From a checkpoint of a small mixture-of-experts model trained on Wikipedia: 8 layers, 96 SwiGLU neurons an expert.
Below are experts of layer 5 (counted from 0) of a mixture-of-experts language model. Rows are named router (the router's row for the expert) and show model dimensions 64-127. Each number is 128 + 24 x the weight over its row's rms, rounded and kept within 0 to 255. Numbers have three digits each.
After each expert's rows: a language model's description of what the expert responds to. This comes from a sample of Wikipedia text that the model never trained on.

# expert 17
router:113131109133106103132117143144119126139112150161099134112104147098131112138115127125097146130092107137192159159121111076140137134116143102114096130149122132168156113143116116140119158145126122
Adjectives and name parts in political, military, religious or national names, such as United, Soviet, Communist, Royal, Teutonic.

# expert 27
router:138077108136140136151141051116090098173133150126149111142102096131145112137148101139147178142162112164156151123153112113145075142124141144107117155106105151123057154092135124138149089135153134
Middle and final digits of birth years, ages, postal codes and decimals in infobox biographies and addresses, e.g. age 58, 54481.

# expert 54
router:155122135076120164123128093118153095100115140090133167118123155104119146151116110101139132112113158156092149081131141132117154121097116096106141137130106150133121167087117144141130106118134176
Hyphens joining compound words (part-time, sound-alike), plus slashes, opening quotes, parentheses, prefixes such as un and sub, and LaTeX subscript braces.

# expert 58
router:172101174142134147132113180097138128173081171121131095140128128111122105161124115153127150150139144121144133152195174102115152146096143147130183174162098151157129135133157120114151130113091141
Digits inside song durations (3:25) and birth years (1999), plus wiki section heading markers like == and ===.

# expert 47
router:097120171103128115113120154158142104083118109121139103111106147161134134146116178110131167085099150141144086116141142129142122142094091132126144148120114184145126110146152152101117149141097100
Opening and middle pieces of technical words in biology, chemistry and medicine, such as polyub-iqu-itin, am-ygdala, influ-x.

# expert 11
router:107165100150068109122117040106156154124125144154132145097109121120116157154124122102119123105147136173123127102138150116134113128167132100089130133116143135152147113147183122120174147151124097
Word pieces in the middle of proper names, often after an initial capital piece, such as Mo-ff-at, Bo-av-ista, Meg-ad-eth.

# expert 2
router:147119150112125152159118115081088103156170127155113123191116105114169179100129120168184103121136150107124145167142100118099085126131151153137124155145107115130090144155102093112092159090129128
Closing parentheses after dates or years, table pipes and line breaks ending rows, plus digits in statistics, e.g. died 1972), 4:37 |.

# expert 40
router:166096113157130144167163146092148091146115153131084142167131161085133135164145124145140177134144180116123143179127139121154136150095129155151136168127143090089114111148120090144144152110079114
Subject pronouns he/she opening clauses after time phrases (From 2001 to 2004, he was), and final pieces of foreign names like Ortuño, Salgado.

# expert 21
router:103124103148123109114101143176125121124166118115148091143157133158097117161154131142110138120110161099118099154164133141140078135162113147139147089112142064130112110118169120094151104106145147
Single capitals or odd byte pieces starting a split name or word, often in CJK or Vietnamese text, e.g. K in Kondiano, R in Al-Raed.

# expert 32
router:057151158162130097094096089146147097092171136140126078089128163118120120138114133152165142103085111125127129149101167134098130159127152123122105105079142126107132137138139102151157140162108119
Mid-word pieces of foreign names and non-Latin script bytes, e.g. O-ks-ana, Vä-x-jö, Korean or Thai characters, plus scattered capital-letter starts.

# expert 29
router:113118167151138129163113137110121134135129126116095133134164133160102133147118109148165119157155080104117142110078096140134093179140107121147094117152142128085153103095119113116112123129164145
Past participles and past verbs after was, were, been in narrative text, such as released, played, held, constructed.

# expert 7
router:156111122156165175140155170132093102141148144140111111163130138108182115143159104127153134125141127102142147181155123112180125132133149157127130149164113107112116098194137066139159186141099138
Colons inside track durations in wiki tables (4:30), pipe separators, coordinate glitch bytes, and he/she or place nouns in plot text.

# expert 37
router:137116107089151126154099073121154129108157099143141137147126112143134134137127117127130108118104142136097103124100086164119131127097138100149105117099089125173110160098142119140072091155142119
Dashes, colons and line breaks in infobox-style lists of taxonomy or place facts, such as - Genus:, - Time zone:, == headings.

# expert 9
router:148091138115129151117146199093129109133123124139126110182139118138176144162164125125118185157148170162130134191138169090117122118080173172151163137147093115106103113166153125168144133120124170
Pipe separators and spaces after scores or win–loss records in sports tables, plus some year digits and first names like Jimmy, Bobby.

# expert 44
router:129112159126116107127112147103115152126119134102093126138131182147091143111142140151157117140146101081158156084089100138136134120161122114139115086156109099091175116107112127106095117140142126
Main verbs and participles following a subject or relative pronoun, e.g. used, located, began, relies, stems, hosted.

# expert 49
router:145094116124151151151175158136139140150150138126091144150103132148145157116162151154127140173117118135163136133140138128142111090157123151157151119152125096107118160163145104125141115115119166
Leading digits of years, scores and model numbers, such as the 1 in 1974 or 2 in 2008, plus club words like Athletic and Rovers.

# expert 34
router:146108175142091092149112134143118137159171124143148138108145165160126130156094071120126109073090115127109148157078124095136071128159126125165111113133114113129133154176102133120101121136115104
Nationality adjectives and their suffixes in short biographical descriptions, e.g. Icelandic footballer, Finnish tennis player, American, rugby union.

# expert 8
router:090094092172143164165142138090121092137172117147143099150097144086166182121131136121136143147147134080161140133137132092133133116101135158147105122116109122134125106107157089095113110122115128
Plural nouns naming counted groups in infobox fields, e.g. Number of clubs, Past members, plus year digits in career-span ranges like 2015–2018.

# expert 57
router:143071137140136153151115197099106123142097129137082121129118110089171131144155130131177158163121177106134134174161117110154101141126147148116171165149161147108138118152152080109138169124112102
First digits of page, volume, section numbers and years in citations and legal acts, e.g. pp. 190, c. 48, 2002.

# expert 41
router:161115135190146162150140189085134093134132105162149100142117134095127112134162128135131179134147153146132140164158153089166120142138134175115160174185121103151101122142111132120145147105074163
Pipe separators and semicolons after numbers in sports standings, discographies and statistics tables, plus year digits within those rows.

# expert 1
router:159128111147139159126157117083140117131111147121099136147119153094124128076130120158147114101153082093134110103092109109138148129085166141174160152172150111146128121121086169126094100088089113
Commas and relative or subordinating words that open a clause, such as which, that, when, where, however, and time in at that time.

# expert 15
router:156149152114156098135156155117146092096130150148104119101103130122112113083127106121090144109133113105113143094099101143125135130114107163132139130122182147114122122129063175124110127105120135
Conjunctions, auxiliaries and adverbs mid-sentence in prose and census text, such as and, or, be, also, were, than.

# expert 31
router:149116132191150154155130176101180092121142123080136111119117145094168159164118152146124163179110156140125124146178170087159129141121125166126121146159101134108082111129167121102136148111111159
Pipes or dashes opening a new table row or list line in sports results, plus Thai script characters and foreign word starts.

# expert 16
router:150110137131114144126119101158200132159118093120139139141111159093127102137086157117142130082133123084123099129115116118126108074130155099147130092122107126134122169123156113135093127118154141
Opening parentheses and line breaks in article leads after a title or short description, e.g. (born, (/ pronunciations, "is a commune".

# expert 13
router:129141167154135131101089152114113114079120116100095115145125169163090149136173117157145125135169108105158178123122118179124153155129126166106135077098093086130162141112155106116122123125134133
Verbs and verb pieces after a subject or to in plot summaries, such as get, keep, find, and the ars in hears.

# expert 38
router:133131154126103137090093149151109126122122117117109128114103136134110151128109104072141128083129146103130133114147124114142120146117124093132168123113113181141160134122151141126136104155127145
Everyday nouns and adverbs, often completed from a split word, in descriptive text, e.g. well, long, front, stone, clapboard, wing.

# expert 22
router:139101139113161132127114138079149135139123159124140130158068171108119099127126137141108138122095121110101093115090114131094129102090152128135133128111137092152128124125075102132123157102152101
Commas, including after quotes and parentheses, that mark clause or list boundaries, usually followed by and, which, but, who.

# expert 3
router:162101120092172138136107077083126079108132124125146154152095109161146146159130122125147117096151179130146165084134096093098140136102164192137143123118107094127150139104119092126146151112109138
Invisible BOM characters and separators after geographic coordinates, plus spaces, dashes and parentheses in infobox dates, e.g. W / , (aged.

# expert 39
router:099086118165170158136122081161107104120128147130139149127114103127138128123148130175116143154124090112111110117151129142138133134140144150111121103115095169162101141117151120133125087153145147
First digit of row numbers and numeric cells in wiki tables, especially the 1 of 10 or 21, plus runs of spaces.

# expert 25
router:121141117093132143105178041142113111101133106117112111144119121111149163121116145146174076153142117113098108138142155120121125167110140128131134127108148097175120134094095142154119140118154101
Column headers and labels in election, sports and taxonomy tables, such as Candidate, Votes, Turnout, Species, Country, and Labour hold.

# expert 30
router:112113155102135111158147096133141109125156135113146122173119110165147149154128177178115137107101111103130144154157148093161114110100173139150151147154092146141083132146103094113117160144103124
Single digits inside long numbers such as NRHP reference numbers, CAS numbers, ISBNs, coordinates and measurements, plus Thai script pieces.

# expert 36
router:117082142142118114135135114093143114109150151128136120102129119113088151166111138163110129106140143135130085140104127163117113120144087101106111128093139175148090143156158123131182078146125152
Initial letters and syllables of South Asian, Arabic and Japanese personal names, such as Kh, Raj, Na, Hak, Z.

# expert 60
router:082128145140129134149170135102118091156113145133129147085138077134137123150164165117142126166120120164116126179092167074129115131109131172115149145178132109115129149107131106189134154137134097
Separators, spaces and digits in game-schedule tables after venue names like Stadium or Arena, before results such as W 33.

# expert 0
router:119133140144103131112112183156111160080120091125107122126163120161152117135116104183091129135120147137103103102121144163100192089137139056114160129099147142137117053131175135147158130117139126
Words inside quoted or capitalized titles of songs, films, albums and books, such as The, You, Love, Who, My.

# expert 10
router:135086136090174159157109106133109132107113109144164157115115136146083109147154092112105131164088128114153121134132132149104134094097153103103111138159117059144125166088122144123137122139168176
Hyphens inside compounds and names (Mercedes-AMG, Sino-Soviet, Ben-Tal), list-item dashes after line breaks, and prefixes such as Mac, Mc, de, anti.

# expert 51
router:111146137095149123123152164124116133110132112155106137118128135114142147069150130139142126140116120175117145076121120162126130145124117154112131120119124140105134084085119138171126156114106113
Words after subjects or relative pronouns in prose, such as to, was, is, not, would, can, by.

# expert 61
router:139125128115163161169156184159140095165134117145115102169084148085121118152157129127128181174155163144159139117158136092125157115121102156123146128160112106130090106145158115120100183124147157
Subject pronouns starting a clause after a period, that or when, such as he, she, they, it, usually followed by was or had.

# expert 52
router:109170125136092084100115135153137140134124130180123115141110108126102064152114123120111135106155156130135136154140142107138137138106106110165099118155134139134133124152133129137155194146126097
Middle word pieces of proper names, often Spanish or foreign place and club names, e.g. Almería, Vardar, Menezes, plus Tamil script bytes.

# expert 63
router:143141100141139148101125076122083131130141155102157155160084098108148116123156121111150100150151113130101156115137125140093149132114165112132167117126182153120122168109106119158152130105093146
Day numbers and the space before them in dates after on or a month name, e.g. On 12 October, November 5.

# expert 53
router:120104134096131076153117162127138126128149161112140094132132127094146140102161115133078135138090141122130073081175148127164099125152127151122152097135143143153109117133104126087110138110144159
Possessive apostrophes and s, and possessive pronouns his, their, her, its, as in parents', Women's, building's.

# expert 18
router:111157123125166116120136115110110143103164113172146119160145064149121152072124149135119146126111097161101150119099112153092159120111166138119133118118101086090132132146141089101114154131142109
Mostly "of" after a noun (census of 2000, end of his life, Republic of), plus table pipes and slashes between coordinates.

# expert 62
router:104117127134137152115132153153127120163119150147123154131131094141129120063118105115153131132100113166093153121118116105102127139147153113144123149093141124073154125125127097117112179121167102
Prepositions, mostly in, on, at, of, before places or times, e.g. Location in Slovenia, stadium in Downtown, debuted on Saturday.

# expert 6
router:123108160114156166129104102097137072096071114117156135174105110137114120119133155130143096131110164129136139139116169147147096145090134141096147109165125126170110162115100118126128154151136140
Opening parentheses before converted units, slashes in units, degree and minute marks in coordinates, and line breaks in infobox lists or tables, as in km/h (47 mph).

# expert 26
router:141101112146142152112153142067123078164139130141152131167090124084124134180150122111125187151145097116134145174122154119125139114107110171116127154161106123154111125159131109111139176116134153
Table cell separators and section-heading equals signs (==, ===, ====) in wiki markup, especially sports rosters and election vote tables.

# expert 42
router:144096142152151088141143158098137081152121166130083141190149114078163139167137123144094181161146136137147145163149135097152137104098100154125126150177110124132137120178116131119144151073094145
Company and brand names such as Sony, Nintendo, Xiaomi, and digits of years, plus pipes before party names in election tables.

# expert 50
router:118124105085098100123120116083114133152139146156163116102126118090094102166098122108098112112111145141177099143093112117145129106127109101098098164162108158141139115136153140131167097123106119
Inner and final pieces of Slavic, Central Asian and other foreign names, e.g. Sav-och-kin, Kud-rat-ov, -ović, -ski, -heim.

# expert 28
router:122088117090127143184163081093173119187142123118111128131142096099110126124164114123137163134139136135151153149131113143114143098084146123113149111130138101147146092113146128097130123115089101
Periods ending sentences, plus periods in initials and abbreviations such as Peter J. Lucas, St. Patrick, Will. 4.

# expert 59
router:139122163122128129155124115165122100113117088117096107103102105131111159150136126122110151106111158128133089126144135153137111123137119102100146146083125099130093133141178116145136059134147167
Single-letter first pieces of names and foreign words after a space, often a capital, such as H-oms, G-ernsbach, p-hepha.

# expert 23
router:163101119115143137103153175092131093155155157095119123143133133107133137126157139101127157167116136116136154149135129114166121161124137142114142143165139101097134131151127087132135177149142128
Tokens after place or building names in listing tables, chiefly the space before coordinates, plus million, Cemetery, Street, Hotel.

# expert 35
router:140106128138123114172117082121130140159167119123140122137132138082143153106137138082140173151185104126149123187122160096106127072123124131124113103116106145120077097114092139118102123096104147
Line breaks and final periods closing a sentence or paragraph, often before a section heading, including the ).", ". and == tokens.

# expert 20
router:120139124145127146144124152140130087159149154148106128133076148132119153120127128130150110106116135118126152123135110091114147150122120139127108105192122102122133129154100125144118117132119136
Plural nouns for groups of people or things after of, other or numbers, e.g. schools, households, players, and age-bracket digits in census text.

# expert 24
router:145102144101132150138191135090128091173122133133126146172118129076140169155141126104179143133143152127164120197154142089141159116117158143154135151156108106086116109164114080128138190137092161
Pipes and semicolons between numbers or scores in tables and route lists, and military unit words such as Squadron, Battalion, Brigade.

# expert 55
router:132117137136123136136143156120123088124149131138114114115072090111172142130099130121132172203110154120089147125129150123136127137143090121145145102134144157132139142135123115144145154092127139
Articles a or an and adjectives before degree or school nouns in education text, such as a Bachelor of Arts, an A.B, Public.

# expert 45
router:149114133154158084150138150080146109123118130139125085176121101075117165128130125167136166166126127130170143134118148106174111157103143169102118161144121125113150131182181111118129169096103182
First pieces of split foreign personal names, often after country codes in lists, e.g. Nag in Nagy, Moy in Moyá, Ronald.

# expert 19
router:163142111155100176136146156150128164115168105113120146148180144154154106114129096123125102092103115096098118159131125133128115100143149114146163110100113158106115087146095172159115117139168119
Words in music, film and book articles, such as album, song, film, Episode, liner, Nominated, and pipes in award or review tables.

# expert 5
router:115127149163139137147119148169152146138106149103128105152095126094159085124175110143145152169127161134127146124127162131120120119149141118108141143135152183129105112123102143130130126146163154
Tokens inside noun phrases before the head noun: conjunctions between adjectives, quantity words, year digits, such as and, among, half, 2018.

# expert 46
router:143128118135118190157108166105133144124090143135110159161144109111163111113169103144086152173108137148125159163138112151157125126138176171097133138135103141142150144171119096108140116100106143
Final digits of years and punctuation in bibliography and reference entries, e.g. Bishop, Chris (2008), colons, pp, ISBN, "in".